{"moe_layers": [0, 1, 2, 3, 4, 5, 6, 7, 8, 9, 10, 11, 12, 13], "balance_loss": 0.000986, "init_std_router": 0.00618, "norm": "rmsnorm", "tie_embeddings": false, "dataset": "wikipedia_en"}
Below are experts of layer 2 (counted from 0) of a mixture-of-experts language model. Rows are named router (the router's row for the expert), down (a neuron's output weights, with its number) and show model dimensions 64-127. Each number is 500 + 25 x the weight over its row's rms, rounded and kept within 0 to 999. Numbers have three digits each.
Before each expert's rows: "comes before" lists some tokens at least twice as common just after its tokens as in all text. This comes from a sample of Wikipedia text that the model never trained on. Tokens count by the router's weight.

# expert 15
comes before: " |", " |\n", "–", ";", "z", " |\n\n"
router:491509458502522533517549518488498494498502506507496492485497470498494549526516511514478545498516507528511492520512522494511465474504529489485518486502488511546536499506491528505507512529486505
down0:555469513484493486511497559524488529482502488461529471478531508465499450457495491500507480525500500513504511464492494522534470490553464497508543517469479487514516527494533547499539512528524480
down1:524535496517500500495508518484512510528507532457505473457502457512504510483517496478520495521496518501477498468498503495504498503466469464508512484499538475514515471500467484524477508526482558
down2:475531499538519523460461513520492507498495509520491487497444510514499505551499518515450475535487485519461500540450485496502501495477508497501512489527487468532492537503491462505496499484529495
down3:509496483545476498494459498534510549492499519463503490524491510465489480477515536491479511506549513513473494520505499497504534443471525525467469504499495479501473530514502521504532468510501468
down4:500532509530507528520500474499558556464525505530472490531536487462451518524526533512476520511436554499515544504497507476506542548532500520509530499515492492522519477523536548476516502495477522
down5:525529511486504486482489492470545493530501450520506464440526481471511489500470463518492496482521546524525518516518501498494483490477459498510485512523474527478516473529503469503474466495507505
down6:458473493471534519531497488478471526512436477498498492441499499502509483510507526525510482518495486510537567465508520519495498521524500531521535487494504534456475505473530483531508492513495516
down7:503512488488499484506472586535508515455542508531509521521505484502453501520509451513481478475494516512552482483517519523505521514504515502534536518512505507471494499511519500513488515549526480
down8:516509469498481493522437559550520470488505466479521516527553533483473541475505504491487511514493535484544493519494494484535484525480457531498440504478451431523501452500489506492456480502468513
down9:505502526537491498490515506513525501472510492517476496519485493492501485528465484513462513451504525508550469490496476446479493507497505489515510514494524500486478511515530499516535486481529487
down10:511476507490499513493515509523505522529539535529540468453525548521487483475486485425490494503514497530474516485539493490543464511484511542503475494501496488511515493485512467515465521536431541
down11:507509481486465491508514487517526488482529501508472508550525511521436529487496490521476513473460537524540453504477492495547494516497510476478535495505473445509487520519536494456504537489493492
down12:469524482497529484520487505487515506464515524521538523489526476524497470522523518497497508485500534508509469498477499511507489502505480516487494539461467470471458526496486514463483533479461498
down13:473511481462523488550526475531504493501534470508499494517459481512498447446518530500521514489503479502539485540518475495509511496514524498477503524479504502504495456515541504504487503463480482
down14:514500539518514555475537483517509512532503527520495462506469494490513517524478464558475527491529521476523474512505484480526470515507484543464510474520497464528546467520508487534478497517477509
down15:503522464521472454477470517490530510478512504510477542533529506496466528470465461482489479503510530515545517511476505523475506481527493482528481481504514476508473491530492505489550487496503472
down16:516505457497477464462491439468463548529487490461494470455477477527478529539486512521487473459483510470527479486465502512521509473512514478485536499492522487514505492474481487476491527488511491
down17:506498497485490488513506530533494516477521478513490508477520508539465523508508462495499438499502512498471488469504521495484520487497519494558526471561493499498485498502509457510469460574473494
down18:522516465521532520487521507490466497501505553475509524546512492501520513526498477538524517509511462484461499522508577498448532483591527503498504497478505550565537515480499499468501466479510472
down19:509513503485496481480510486451504524462512483509500456480502489512488444494507543538518523464481514506489477522511496529463494459485534466517554528489542494502506476482514570491513527489515532
down20:466503515513481500460476497503552524540531492538484526497503520493482483494506470491478521491526499492494469489503543468476539532503507523531532524521509508510462499505486514480517543511451478
down21:527494485495534536486482503528488486482483500509540455496487501493492473548485525517531525485474505480489488547454487495536471469500521511497495503513492475523575519470509485497499468493552502
down22:486491503521470507489530477498497512485485547473489498536463531478495485491511480473516468521513496482525461513564495529505490472491528495469435503540507526501476527487451539502509463552501487
down23:499467537479490529512495500523532490510503484503504484464482464500520508479491518529474490513481461531487493523493511544474463477492550488491518488513534465571495528494510474555508530501437497
down24:493488496524483504494488450516525520525539490543496494496495506495515485480478441517496512486489469496500467457512528484475514510529529505508511475503498496513442503525486489504454475474455487
down25:504509528544506512488498519458498469484487525465496524546501531483550481474474509521494493530487475507478497500507494481480467496477504493510526474514476532525518485509474485524536464432484477
down26:504496497489495480493480489505505504509482484510470407499478473449524477482469462530506477472539504484499493540501517521464499490493515515482514515491513517460502523495529486566503561475518499
down27:435494546489503517529504511516511514535521508517515470531484517513483446465508485523499484502506513481502471517526490506515541477526516494535487520499528493494442479518526495472523503507527509
down28:550487504506513515492529498505483481510506548477454468495509495501487558517526473511493549489523462511453507524568487521494462523525518482477510539496509525535523467526501495518470536530487489
down29:527495515528494554441467474542514521497490544538522527463541518493522515510482449469508503471520503520459534506479518442502527499512512533494483497493491509530546472504516493527535490497480518
down30:466520558538532498517465471502528472503499486478498494456499520510520460503518506513474473510490558503453476504445491513472514534545521476494522491514478480503483498490506522488560488450536491
down31:507499496488504500482502505465490495509455482499532512520462459488500483476520588494500511505491441456466493521524489484476510509456489448483463500540550504494531527485480495445507550515523523
down32:470512479527518529473482479510503482521512521529544508462511492471493460510506476517550479502482470515474486502471462472492509501466490476497510463531525503497508445517522531506493487522502561
down33:494491525483448450479491497533510507478492495477528516532494460518515533500530499509467525529483472519498501490478506458540492522458495485506540507456456487515518570529531503480457530520526454
down34:505525507484480523476478559496502541467516458521504500546510459526498532519519485543472529462486464472502484507512534560504499493537526517506538504517509538524495559515470509507523501488500476
down35:543534484491523521516511497513525472471485475478505510496516517530530519489468535484475531456504512503513546509501534494507468521508501478472575453507520490504508536516460519525522467470502502
down36:506520485467482502516498453527525514523506491454530512537459467478497477514518563521462528489488489514462525522494522498534490487523518478493447500476511464515506476489495530491533512455525523
down37:483505493553490511453506468483477509478444515465513480510479527482475497518525467482483496482516500556492506486482508446465480483477537518511527479562481484491474478482507488499494523500476518
down38:500507499492516517523524499464513500485496507570483508475500514467489479470501450481491457488496509499503498473534505484455527544509490506531490487533512496525534476492515511499526482525482515
down39:498480513487549480478515443498509478510460509538485473509522476487494501494488523445504483489488485483502521507485486488499465492510491510500497492500537490490471516507484478516502484485506541
down40:479522477504466506484452519485542483497495537479496487524499529487486477485516512500514491500514462495519456480517481479523526460484473476485456484497521494505458488497482499490529462538511509
down41:495475570525511508450514510503453499472491489525502488476457460553506493517469468502486447509517497532487474532517501469462488494485524515504511488500502520518502535525486500532493526546467527
down42:463516490553500473525491493491512501463488469550468528517492495516512495487483503527494510470497495514466504463475518484524510540529523523494491481524470493511458511497518458437533464480505460
down43:475473512534481498543536530554478483528535452471464486512512479480484545518481546542489523505500480472506509484493460525550499499514447521486481476488492502507506511507503530483481518511465502
down44:516531502479504528506494543516490491461511463516507475554477504551459518530538523525492524510497500522543487530476503493502475477501513518509526489473499530493534478496544525506491503530520483
down45:537492518507467497509515470535511479472518543513506500543493470502484465481505497499503524487553483474443520517515493464480494508504490531493491477482509502500469540527529475491479497516494452
down46:536503471485484503496522499511524501464513498481525522488467503504467496477480507500487511530506488502454510510505448500527499491517533476480511519465542447486541493559485505501496521507499507
down47:482518489501521484489493450510520453530475528469541518466480480485487515475504467473501493526517486508462471506529491508518485506490508505470431536491482502477510469501499509517482465471487523
down48:486518502521520489456518493507513456509548482528513493507446504490524542484535487490520474494490462523490512486497481540499435525471486512505508491534513510519464480502459462498438505496467493
down49:440562476483543506522496519515483497524511522467468452520501472488494530500466510488504524501514471502467490518499479488524523524495543476478479486515469502448526505467515490504486531478498502
down50:479500484516495483483526451526490529506500491563482540496476498482476543485464535535517524492501510515477476501488479500541471518470473511491498425545498466530462482473520462476525519494489522
down51:511510488488485517519513496522450497470480513481492510486504471496497494549478484511498523518568487494509482523519499463467523517517486512459463475462472545516526491492499525539481523470487479
down52:518535440510549482501507493476513518532535459500481505443490523503484502476520504484489519480504506488501497472507540522491563491481496449516541491540502507496516514496510505505520556475500445
down53:492541518523503524517507490477499530487528514524487482462518527477484473524512505497491539498462524511485508482494488537520468530534484552502464529474490482503509507517519504463504509467471487
down54:520501467507502522467476485509532453500505499503463505498471471493484510532467434538497541468539472544499500487508506498479506457469539500478455534502506535533500482492507500516484509512474483
down55:493491519542530505577526464484476503462496521483554511493521515494503456521491489481491483517490519498490480457482482467497482521507510510517515499524482492536522494487490484519533461495501491
down56:529552548511492467494461477454529519519508513501464471484549488498479463533517525496514545490523496500489520515495515497476505508551472499518490449511466541445483507509477490494465486471507504
down57:530483520474526496493477476490483511525497455487499512487541479472497493476489486513541543481516536472494488444530511545494489476468481517525459501533534526501510478482498517526548494491505515
down58:514522546520473523493520562468539513483469516513507509451482516448552501513478444516515473526460465516499491496539498526499475484533474520517548497566475482458541541463474472523463510523535516
down59:460501521506489528510493509513487496503557475519480502520503483540475506524496489527503520464477536541504473478502482471455499494504528476515493554472490485485497501512508495481476531498466476
down60:458485491517500517525473452498497490474483500446459513510512518580501496484488506523525490528494466537517476505523487502498478503516502466511464472534508510521529490502505474484512503495516540
down61:520547489506468532516512460463466508489513533460484496493432470531521464544504486519533499501542461508483488508492500496435527494536518491489500478425484514532530495470497515512544486507495490
down62:523521439517513536486501485512473455521503554502487470488510507492463479480465506496519513511498522469508494538493495500453502472501467500466507489471527518481499480499510522550471497508451519
down63:503508490500509506517463518558483486468513468459488507519471500542505520517539499523482538479484539529528499543463514491517476472539543497493511522474465509516495509495500533509525495475514474
down64:493533503484497540478512497504553494515509509495465471492517492491557496494480466470512491508513482466452512477478494504489511497446493473482517471527488515485494551492474538483488519509488540
down65:537516480473453459480461522505542525472542527519512484501529461462469503422475477478533531482525500531496492468556513502545473504513484526515454498555505548497492507487483466494493514509505541
down66:496519478476512498504513517481485488534460510488514540485505510504522536473488516508530495489483437496441485501472490513513468475502520505512536454559511507473505494477457523527496493548455481

# expert 14
comes before: " |", " |\n", " |\n\n", "00", " medalist"
router:489516516508539494527529504487500493480489485525512498514480477514486521547493498550465534496523497528524484520481523457511461451510523505510547501514483504503523511500528520507468534562493509
down0:509460532500557492494465486492480504499504485464509495523500524560494515455512480522487502525460505507505537527495481513465494465508509513507493507469512476524497491515466448467473526534494520
down1:508509504466479488488528548488503504457535500514483542557525502496482481496507510488482516495453493537502461462543489476534527504498517506438492489497466520516457462537569511496489503533529474
down2:540535506504538509506538509495537491496490508477489531512518522518551498531484472501473514482480458538478503517502496497479477564506507475480550528533442504500515537469507540466525514511531554
down3:496509487483528497486479494515496474449509514520524490471533504526527548462530498486506536522504468495521514493510499516513484525489504520478493492510513495495530501535523487503484499477530481
down4:489524514497500485547521522499519516485481513501462515490441463525512449537537493528500511480464489498465517506519473464524489495527461529457525509492502507492539452514497553554499478570537541
down5:484522479472503532525537490470433472521482543492539527513519481496521461485511486513551460517495478460499480529548445504457483512500518498505516527500483524487491515492464544528481491459503488
down6:502521479520466514502499465528490516475538510511487537488492469469451430461519477516488502498472505513531482507481496503512522480522493496493507499526464468494521499471526518494562529512498488
down7:512547503463497531519476501520496527434511457498498499447464490558466529497479504460467456496499525496484483528471477482437461483514514509495507522497538493517473458474529498506527503527506497
down8:503492497474458535468507518528487543528555524522498460479518522528498498505488453524472531493484488483517525526505492517498520536473521514485521499494474449474538514531491481490492482490570520
down9:503470454498487516515487515520476547454484505542482515505514508412534498482467523493511482510526465497524508536443546528447525499484457530502456509499459485510510489544448468482493531487531515
down10:553508464498471474539527455512500487483528506532470535480526530469535482503486487447530457472523517487498488472494472471474477476508484525488492479534497526484503552486489507492512488526509487
down11:482532520495486562519507514539493530465469516480527512485495497501550504535519497466527529497465461496480494501505531476562464514534474538471552523490515484510476495506490534511507518525517529
down12:500456509484531501516517491513505559502506486470537515509468487498514465533497516483504495540509488483503514501510506516474442500525529526513543507480504503506533493466469510524501482507496441
down13:526492441507487517525480518518522473494544506513478482481546491507467480456515480493472536491472500510507525525492510543509488495516519462497509484525516484541505499519515502480533495475470459
down14:477478445506510515464525463515507503495544491521489516526498473486528427493487492518539485521494485531519508514478452464421524509517513488507472517456499523480525466511543579529549498508516486
down15:538502463490518472497503553537503508505504497487524493488519554473538528482472513490446519521509524506490515495506500566517494528528503514493487511561460462475511493521547510495472517490435476
down16:512516517508469537492454487509451480509505497441516488487491470535486518488496482500519493512492478512521503451451524494520529477504507487489477484531553468477472530491496509517482515499490517
down17:489471509487453487511508499528505472513509523477496514498494463491476500523514535526485505497509492493497461503498567449541519549493492486479451512441498496519501534498518481479495495513514456
down18:496527502529459498499525493515474505503489451510537553493495507482501475511519499513502484473481529510509503467490493504489495519503524536527456498499486527485508463472495509524546487503523540
down19:503454499538507467522524498489520507537490471538497512490466517528513537516471504507498482476548518518515513487517469538516504504504511500518471509466524482485501458477493483496476491523521544
down20:497533537461518475501519527483544516470504544516500510499500504490521512522503539480485464482534526497472476491538469507522470527476491487456525518528446483498463489466501461500530487474508520
down21:505445503493530506529495498485467455515508467501509520495522514497533474501514492490504486520506496509504502491465488504488471494516478527512488508513524527518463517507598471499449492503477516
down22:505482474508505473453448535462505468509508533477507494498522487463490483557519462509509476489521532530503526467449530490508489503495517496485471469496451537544475518497478474501533493499452501
down23:475505501511492531515498485545521508482488513483490513494484477509498539492518462466468490542503467522507463531515515503519477560453483504551468501455518524523535481515504505472477509534502533
down24:468501498505497535499496503466503556479516501519454487477499519464524508478501477479541486472469531487527508502532477490486525444491512538519499532515515478501525510529481496491451501516537499
down25:501489483517547490514452530541464517502471543501495494471491490530493522499505527515495514493483485444494537491440520564517488512463494503488457493490528512507489527513486489465486490460520512
down26:498507430523522460484497459523492519493509522514488491515529483493497538486511497470527528499470477468473485475463513519527515514489548490463510464520458522529480501524479472509469507528491519
down27:523519540517536506492479491523483529527465481489507492474466552512554506482498532544516526495518512509454523502471506490494483490550507489471462519531544548503484529496493483486514469483492497
down28:501493524506564506499508511468545472464500491561553503479512462468521516508478446508501493535492509506498493468524480498555447509491487508522502532530522476529505504499551530512507492473495504
down29:509508496543468519498468495502447495499513515494452532475502505503505490541483506505484519513497532518530472480504522537522494479523512459480514499463463455519521518470456471536501503525473477
down30:489564520515494494511526476468504488445494517469469497521538512497463486453503512491492479537525508510489509506476488559459491479512480458472527474508521514501498503502499514502528484516495483
down31:474493498506488507517543528438459494491456468496460504521458469461515519471500501477490548495511495537506498508466521496493453509500490521460510502491520503477497481510496476524521506506511481
down32:490509545538526528529499499501500489448484483521477544525493489516492504486530461531478501510514458478451512499493509462488500503496518478532527495523466500517440472501499494542528506541507518
down33:477490521507506487457544505474475492520504521496513519546517488519496525494474551503496546534503473501493543488475494476558479518478441523469470514506491476500479520525458486539473501500483516
down34:529454513486449494518510489548513484479482502497514527538482463476504529513434563552500553514536498491505526496482537489529467501484486540520520513482490487494492468543493479464483454511500490
down35:507527522507532483492530542491530473482500501478502491485494495501539513527538465511526538497523486487482543513519511484481468506513497530496607496508507535542522498518461545518543472486519493
down36:494489532507496535536480503475506517516505518492528495484503534501474529508499524518521485481529512491511469488473488495510527451490527500475467547495523515524489513448465525540522499509528521
down37:502537528493520532554509496502510520493499483504483570528489468497465432524481448528494456453493483509496478471562491483512513507458511497556457509495495569505534470482489563514511441563523519
down38:526461499450496479500504459536531514490468484537510460475483526477510513496533497505501525476523499502480504531493490513473487515536502508483467516490512497487497485484541470477506463499497525
down39:508527496476495505514479547512517489485489510528474463475487483498514505531492506530460460505519503487472506562500491502476517480515511496523487478499496574538524467484493503509497494489501479
down40:530496515465526491521517524508484507494555529565508530456513530510480550484512478452497475537487488493505500478493513467504488483474506535485540513478493431495478542445525507509478492535511503
down41:455512512514518480493498526518517512486502505559472509518536487488469440524495469501533508530482556541542484489493489516517512519480511495574524470501488513503489523472492504502529480514469500
down42:539474518475506512536472502527453488524532512478493489500525507536463483530504514520509490509508518495501522528512544575532517502489514499498491544483531515522464486486459502508459453460526469
down43:512517507476531564483463509485481497491489496474536437480517455517501478519445509492504532494486514482470504501499514447525509528546507497507492518532503522492472495475494553499461492489515523
down44:490491475496497523534507469486467500539517489466521454499525502535491558476517520487474506536460491504489536528478480495505494461531490486465490486558501531524521472482494451476470504519535524
down45:507524475479499501525442495515488464476524492506431498497478472512437476530492504522496505496533517477475478487478510551475524482516524502536498491503469503477526537465524541487555526501491462
down46:524497520474496511482474488517454521550498532510487481481467478521491533459481471478498493513494451503542508510476505539478549484513499510470474522479466490492465526494546505492448491500557536
down47:502480516473455517496501527512512507479480511506513483491499527482537461497508507492524505482492513489450522504521472538459480501518525471514501525495459516514526496525496471482515479477538536
down48:483526499567515523464473545516487495530544501479500517503487532509493546503504478513470514466496478523469502468498478498518449503453481507583492478490513493541477523504536540500516488492530475
down49:518515543483463517512512512512523507472468491488531525509473474468518476551508535500518490483492502541458528494486512487504450494512516519476537521499492465479482498506492520516516478490500501
down50:502503553504535507509542500493494496509477516511485493565481467499506545497472489537529578517507451527503489516472491537512458461488494498513493471559484553504480490510483499531467519560534513
down51:478509523484480492555519444535497503494528513500556489474492493516543530485502534483517534522485539521468490492534499484497495514538500505479495531457502510491507487514475532522480465507509537
down52:509504481505475504545476499540488503449530443485487497473487503471485501470473496480505478510491518486522538500508457502506498504496463495514459520510474494503513510478505481495474495435492500
down53:527486470516477495502552519495494508487521535481488502501521484540515554465537482496483497499484491501482503513506517473513494492453518521475516475507499447510462524454459483505511485502462513
down54:535510468493462467483500510457463487513533510538505442580535537499513520471477489465482487514484439481517495541492484505479522534520491462494499488501493513477504496501511462470486473493454467
down55:530505504520542533501496512515492467515484511498520503503526473468524497496483507515470490511530476512501504501466528534472509488503519507514478505483503505511474479490514485482500506452490520
down56:530514530496529485513507499502495449494525495535474496480477533492530467461524540471469462504468544514502500509478415497482497491531508506475495497495498439491542479532506528539492471494517501
down57:486499492483515493524482547508495476491484445511478475475475466484482500541500521480492512496532532461524538513480525494433530506538528482490475464550463541469523520481501484473507488522468498
down58:488492486501454472455529493524494495467513458541514482535539514489475440531504500485505488511484488501484519492495486444518491559480502474452454480476496485464498480509504495484464462489509474
down59:509496523510516516507511509485509501504493493517516508494513531535504529499522524489520508532509492507493530503477514497516501487479513541511515509474535489541498476483512488500502521491508486
down60:497504473518483506522482490489496516502489501501526472487546505506511429573489518527491498498507540516523497538451512472573489550500476518517522514509492529462454463513569539477515494493496476
down61:523497553463501502514478499552501553490441509523498496502459503514528506518506522498535463523494495492484447500504521447475523491486522522460541532488541500495502488470497512514441504522492545
down62:482497481468477537483464509520480472488501485509514513457529532482512524527535497529509503486505455450507506484503490533493462520515473487465495519548483467505530500508517472478466502451489559
down63:504476507489469508497506522465520509478481498530510478460494460466482513511508556497508500477487508510498538499473506505487492482494447483471498516473519486492510484517510463505492469509540531
down64:505505481499508524494531469563487531469530497484472446490495487520506509446534506493511500495489517515477493496508499525507479493494503502497514494500477485528498488510501466508507494531488442
down65:461474531526493517511493496523480483498512498475532494486487511495519487543538514512521471492501476502478519547482440467501468518493480518498482528532508462541455482534536479479486503434512489
down66:502511510453491495465529480508522503505464504533511448469468523487538497552517499471492522506481499502505528473496490499500487481488514487467473494489471514501486488457507482470473472469508559

# expert 9
comes before: " of", ",", " in", " to", ".", " and"
router:518495488529478558520500493511513490502534462496483462486485516551485498516501514521483505491510501479508429522500503484512467471528514498492511499482490437518501538484527531522520504504484456
down0:493524493531559516489504481527490465519481528461524544533481488492503482487489480514486505515494517479490476512498511494497463510485519506475497522527489481495548541455508503492476498466524532
down1:478530499467519490508506517490499429450408535530526490510488505543512475474513515522538513535522456553461521523538518534508484506481481511484521535468451523515523501532508485499510492476511479
down2:493494471494524489526523532499531497504498488512486550514471501555523517503490520485533525503530486561523493529508479473494490498524540496524474547498507472518494519524529510505488532458514477
down3:495527522477523520516483503485454469484495442524501505514458503536469517503510545485523509544543493490493502505514497501467515528529502474487497517495528552496522495489510580490468509517484522
down4:504468488503478514490475486457484525490516517492496493506519556472464465500508504491434524511538535484504491498499501533501507477512481507455536525524520510487479524474495492472509518517483462
down5:471520505523509475505482491528451481518450519516543565570528490463517466487513497508530528470492498544453475508527510508500513495506503487562480509509489521491503449527493509476503470469490469
down6:516534461530552553546494515482517472479544462489501513530522488558497519535555475507499507491484532525518497505511499476557496548515545460499515540508467502518568544497492513507526488492449500
down7:504467562525527459493506469524483471496500493453465497508493526508477483515487506492529492532526524507496558495475490509461517471521528506493521476452522493489501491494567487496514511490551507
down8:497488513503532498544528504522461492500475494517521478483457519547513558499468511555434538514504458495467470483497494499465514512485505507475483485468528473511563507489505479512520512496464506
down9:467504502488490522528487523562498509487484528454516504480532512503481462483496506484470456495505528517541496537472489516519529504516492499498518506500504499495523501510496520470507512514497497
down10:495491489543501514493501501462534480482449454496477493500504500525544484502495529533553509502498514511479513483521497509569500512516499512534472502509488484507504523557469500530470495471492489
down11:545523500491505564536485535516490517525503502529464477500500527496482519543483517501504487473538510497502452471513526540443505498488518506505532484458508477512542443479512494462504490562481501
down12:488544466535545520537551491486508508493493525500486496508517484531512504494466499507485559501530475519501472496482506492506499508491481523550497513480523488503517490497479517532485478466493467
down13:512505494522537508546481476534487474502529507487452515495506487514535498549507474511488500471469511483460455529499506510501451528522498493527536502509520524534515526475444488508586477527508505
down14:493524515538516520470504481515517476486513501494505547471489495541501511508506487470494498500510498467471494543445486509518506485506531487494545543511512459490535506495486511472452450476510491
down15:516478532496487516502490503522462505484462479486502507458501512496479491469474534503506495523517494461488514465495507516475484508495502563518500466497517501503521453475505529488504531525470497
down16:479455496475462508487498500524459497495493512514505525503456491487524542509491501493484501477515508473503497479469492515474507494507543491508479458503494484567449481465513532502505519539490510
down17:465493461495462503465496516466517500511489506512497452533506530456497491504485483485482481497464486502525486504488462496465475479466501464470519478491501499485428477474504496513445532532486506
down18:485488501499451481488457482499514521509494518452511524477521537466536496479493510480463526541495479454464522535487496535464511440548492496471517493510502515509418491481477496564486528550529535
down19:514462483498493524466520469508489469487482495512511506505447510497504512518511513501460525526516496496513504508502506524491465500504505515462472487523508482493476467523486510485490502480503523
down20:442492506458459509470460502503504486495489515500481491538494488472479490505472480524508526523500509533527525497506495501518518478486518501508517491512514541467413498526519531514524527509483467
down21:487484517523512490494497481471519505498512506516461497492430542500495497510498503477501473502490480496463495530508517531447469466522516499484499523464535467480473504539530507508515504482501551
down22:436517475505511466539493500498487493531493506544477510540458480525490480465505508485506519501491507502461480494507481518501509493487505516527477524517494527476514493553500554498486501489527527
down23:511490483525503566506505537465519504484460513517514508529483531502502505478473521466507522507470542467458516484527520519479513518523509546488506500509539436506523510474487533484524460492455480
down24:504496495526527514538517506493499548485518508554480495506471554540498513539478493469436472520520471463446459505492551491474481553473499526511504502484517455490524522434549510475516516507474477
down25:515486539472534503490515532521489516522488526477532504500502535464540509491476551438518539543517497454449528488499531504524533476512502513524502510520527516539483503523498542501514521496503450
down26:468510509510592496503482548496526536471487479466502476511471502517521504492460501507539489488510517508540520496499466503491487532471478488512503516441493494498532502530514477553491487490502519
down27:509510509473450472511512461520459463481523475474491502545484465456498511452507465516484499560496521563508485515505501511511457511499485481489509465487508489525485507501543496429495511470493476
down28:506508481529485485449514520510466517531522538496451504516491492479478500484536443512512509486433488511477474467474532502471490524505511518480475498467439500557551495468447469466493467529467512
down29:524509494505487447513477493479480481562470497483505502477468537476527497521470573484455479530483534471432483503501487499520491498475516517472511461539510485496503507469472518483518489454466473
down30:454488467509517507492516502444533528493473487509488505518490506461548479508512451529578516500505524531504524486470488471500482485503497481476491556498499512520485478502477490480506477511496549
down31:517485493497524495486528488519496475483459472483506512498480502449516503537494473475472468508531522522496532550504476475459488517507517534477548494453494508523509498505497524482481556509534519
down32:497492486508550524496485462478507484527519510498530523479540504437492510524487515506500469523515519499510563538498440511456512468452528475460481478545480513468478516493477542474498503441478492
down33:523515464478577552535523501507533506466509461500503498507488484551487514498539499528479523508482499509521483499540521489550479538525512478537486527466495464528554519505515501497528485501474484
down34:524482493535501485474502471512484478523468507468484498444493502493522491506490537520510498508509499528510505510470444505495514452464498509463525511491448515546478459490503486531479493526524512
down35:498506492485512485538443515457499535511467484458503499505512470499536497484489508522505510469486514517510494470493476505542535479502531489529471507552469555487492562532470482524518481462491513
down36:489458524509516493504523459508519418516536503512499482488484468493520468571464457514491489511490461521468504539476533489513480525511514452527501501526490510513529469541498476493480531502476498
down37:478522496522502539474553541491518525461471470523510506498516471477488432495536480468517511518509551481539502530508506517502543527483529492530493502484499517516525476504514507490514490486534528
down38:464463523524448456454505510454506487528484527493518474481490547476492541506478508497507514519514481512538505494518473526482524484456484486466503506521533497497473525490473508492453510522527499
down39:495539481496476480506535465482493524485510524554507507528503518508473567551477493472456454541526498514473465493469511512502514482510519511503523498575502547524509496492476512507447531520498488
down40:512480499500501452489497453455520450459493502451528520510531492480478508502496505475488510539504504525442501495523492528535530442492524533534484500525501524501482488485464525456477458490470528
down41:511502497465497511515466489505492521480465481492530507499555496496532515501542504455489494496519493494442507497528527521478486501520487505468548511495551498494471507514481493466509511512521525
down42:515488488524383504486480516535437518501531509517476501493481536441478507538485466542510512487529501556521516518499527479507507486504466502468524475501485530500438543531468485490492521519476508
down43:490449463491469517514528523523524497485535499493492462442499533602489506481485542484457474507501491458517469512498515483504497498505446493512474494486542443547560497486478510514508520500492450
down44:471485513504525523526499494470509466506514450482466518489511490485479523529495541498537513496503488511496559517490503501491497481506538492436511520475500522475483507498513470491506513495527537
down45:533494490493469515477499453494465460477487479490534507545534487473472491533546498479528469484453488507554515464461474459547527526474572498510504472501487489481508481474488493492506501507527473
down46:526520559523541496535494549501486515491489473446510482487516498530482519500531490511510499510487504468544493444486505481536487526521521522540482506489505514514531571500536484468528478479474487
down47:525512543503462490490518483502519505418509467494491478485572499505528501514499514488403508484510497494506478534484486508552519464548446496495523543492479486508506515502487483496519516497517510
down48:478430486475479505497515472494449476467542561564499502527502527505500521517450481488509518504523450527495484486496496466479489498469511525487517447488474516493527482462502525517500508481504497
down49:509456465490462512456505494480514474512496455502520513469496487484532496508525485465532520535535504567472513506476491487496479504499507490495494511503475480491498520542505526526503484483486543
down50:505501517530483519488507494516493501516512560479500456504454471507506504473547486519474460499525505512530440476536452461497519532457490523521514475517523502512508464502473520451494497485488469
down51:515512511496504506457518424476517500506522447468509523469508562500546544503512524512489473479506440519477499480498514505528505477517470506468515522503473510484530509495472458473491529503493528
down52:476471470494531490531504476501499398476477516507532512470475483482495508518548498444514476472489480557469471494472481484503554472494515502535519520516506497446504465497489527473511472443501510
down53:507502487489482472519490443478455521496502536492490525517530532516522516492466478561518483504454477476476489464525491493458493509474491509551501509494487536452505515484463483525490429473492462
down54:530523542479508491507525488484513524521501479530496555490502496465507550491518478526494538469505495452501493473493499505521484442502482515509486475514509486470485485492513454510506486519481539
down55:521478533485505472483412483521491494520505535505528518501529488512531520452479473498453495517473503467449518521473477500498478479488477510500498508521544492531490473467484485496543485465483544
down56:508534483500523497474510546458496445500506480481511494476530458501523463467423507523520505487487482511491515524469497489481464503494510470471476521483543515508497496528532526515508467501460490
down57:465498462475509470494492501559508480521515504514501499481470473516523525456491541466483502470553463550467524510512521473471487527504471499502494516470511502504499452501485507484501479525492507
down58:509468484503423485494482520534492519504536517447509484530543499471471456527495489542523458496496495453514506485526511495510498507500476554523482468533473492475453475489493495494513470450514477
down59:574478516496498509518457470504497512494501475490506484528514487460464491502514515493503512506523510483522515533533512515555504523531477523470499506546496531486485499526502471525484519501492500
down60:450475512526487499469524514490486448466502517495505510434495494505455532520539512457529480497531557541474499516486473517463526479484563523456509467479570468501501503507469550474536506463500516
down61:516526479495481529493536498496533472474499508471516507516519504508515493485486501500524473487483524499485503489530468500563497485487510518542515510512488475497518459514500492511537472465503485
down62:518503493500498499499497501526505525518576483495489481506508465499478494513503490502483473486489518481501498505502540510460492482529487528451501516472527450474507485521510497475507536557469475
down63:495486512535538493522518517529538492470517522507473547506426475541522506524532455526511502495510513482480458518498512475535486538512496504531479547512516507536483519504521483473532481433495523
down64:538505531545491499516474424514471475529501498452505479483525495509494482477501496552554495496502477470491489513464510511511528506501500457508458453521497481474502496514445481532480478507499493
down65:480515478513547494519514503522480458506525519489504472525543484475502500500545479500525505497536463486542529538494464517512494496457522458467524490491518499485478537490519496500516488508557535
down66:487557507468469506490478490480503474460499537488532516506511504531524457488494492529543540529474477558488504489516540525528537487508483476512484536488493532488517526547449504491509495501462525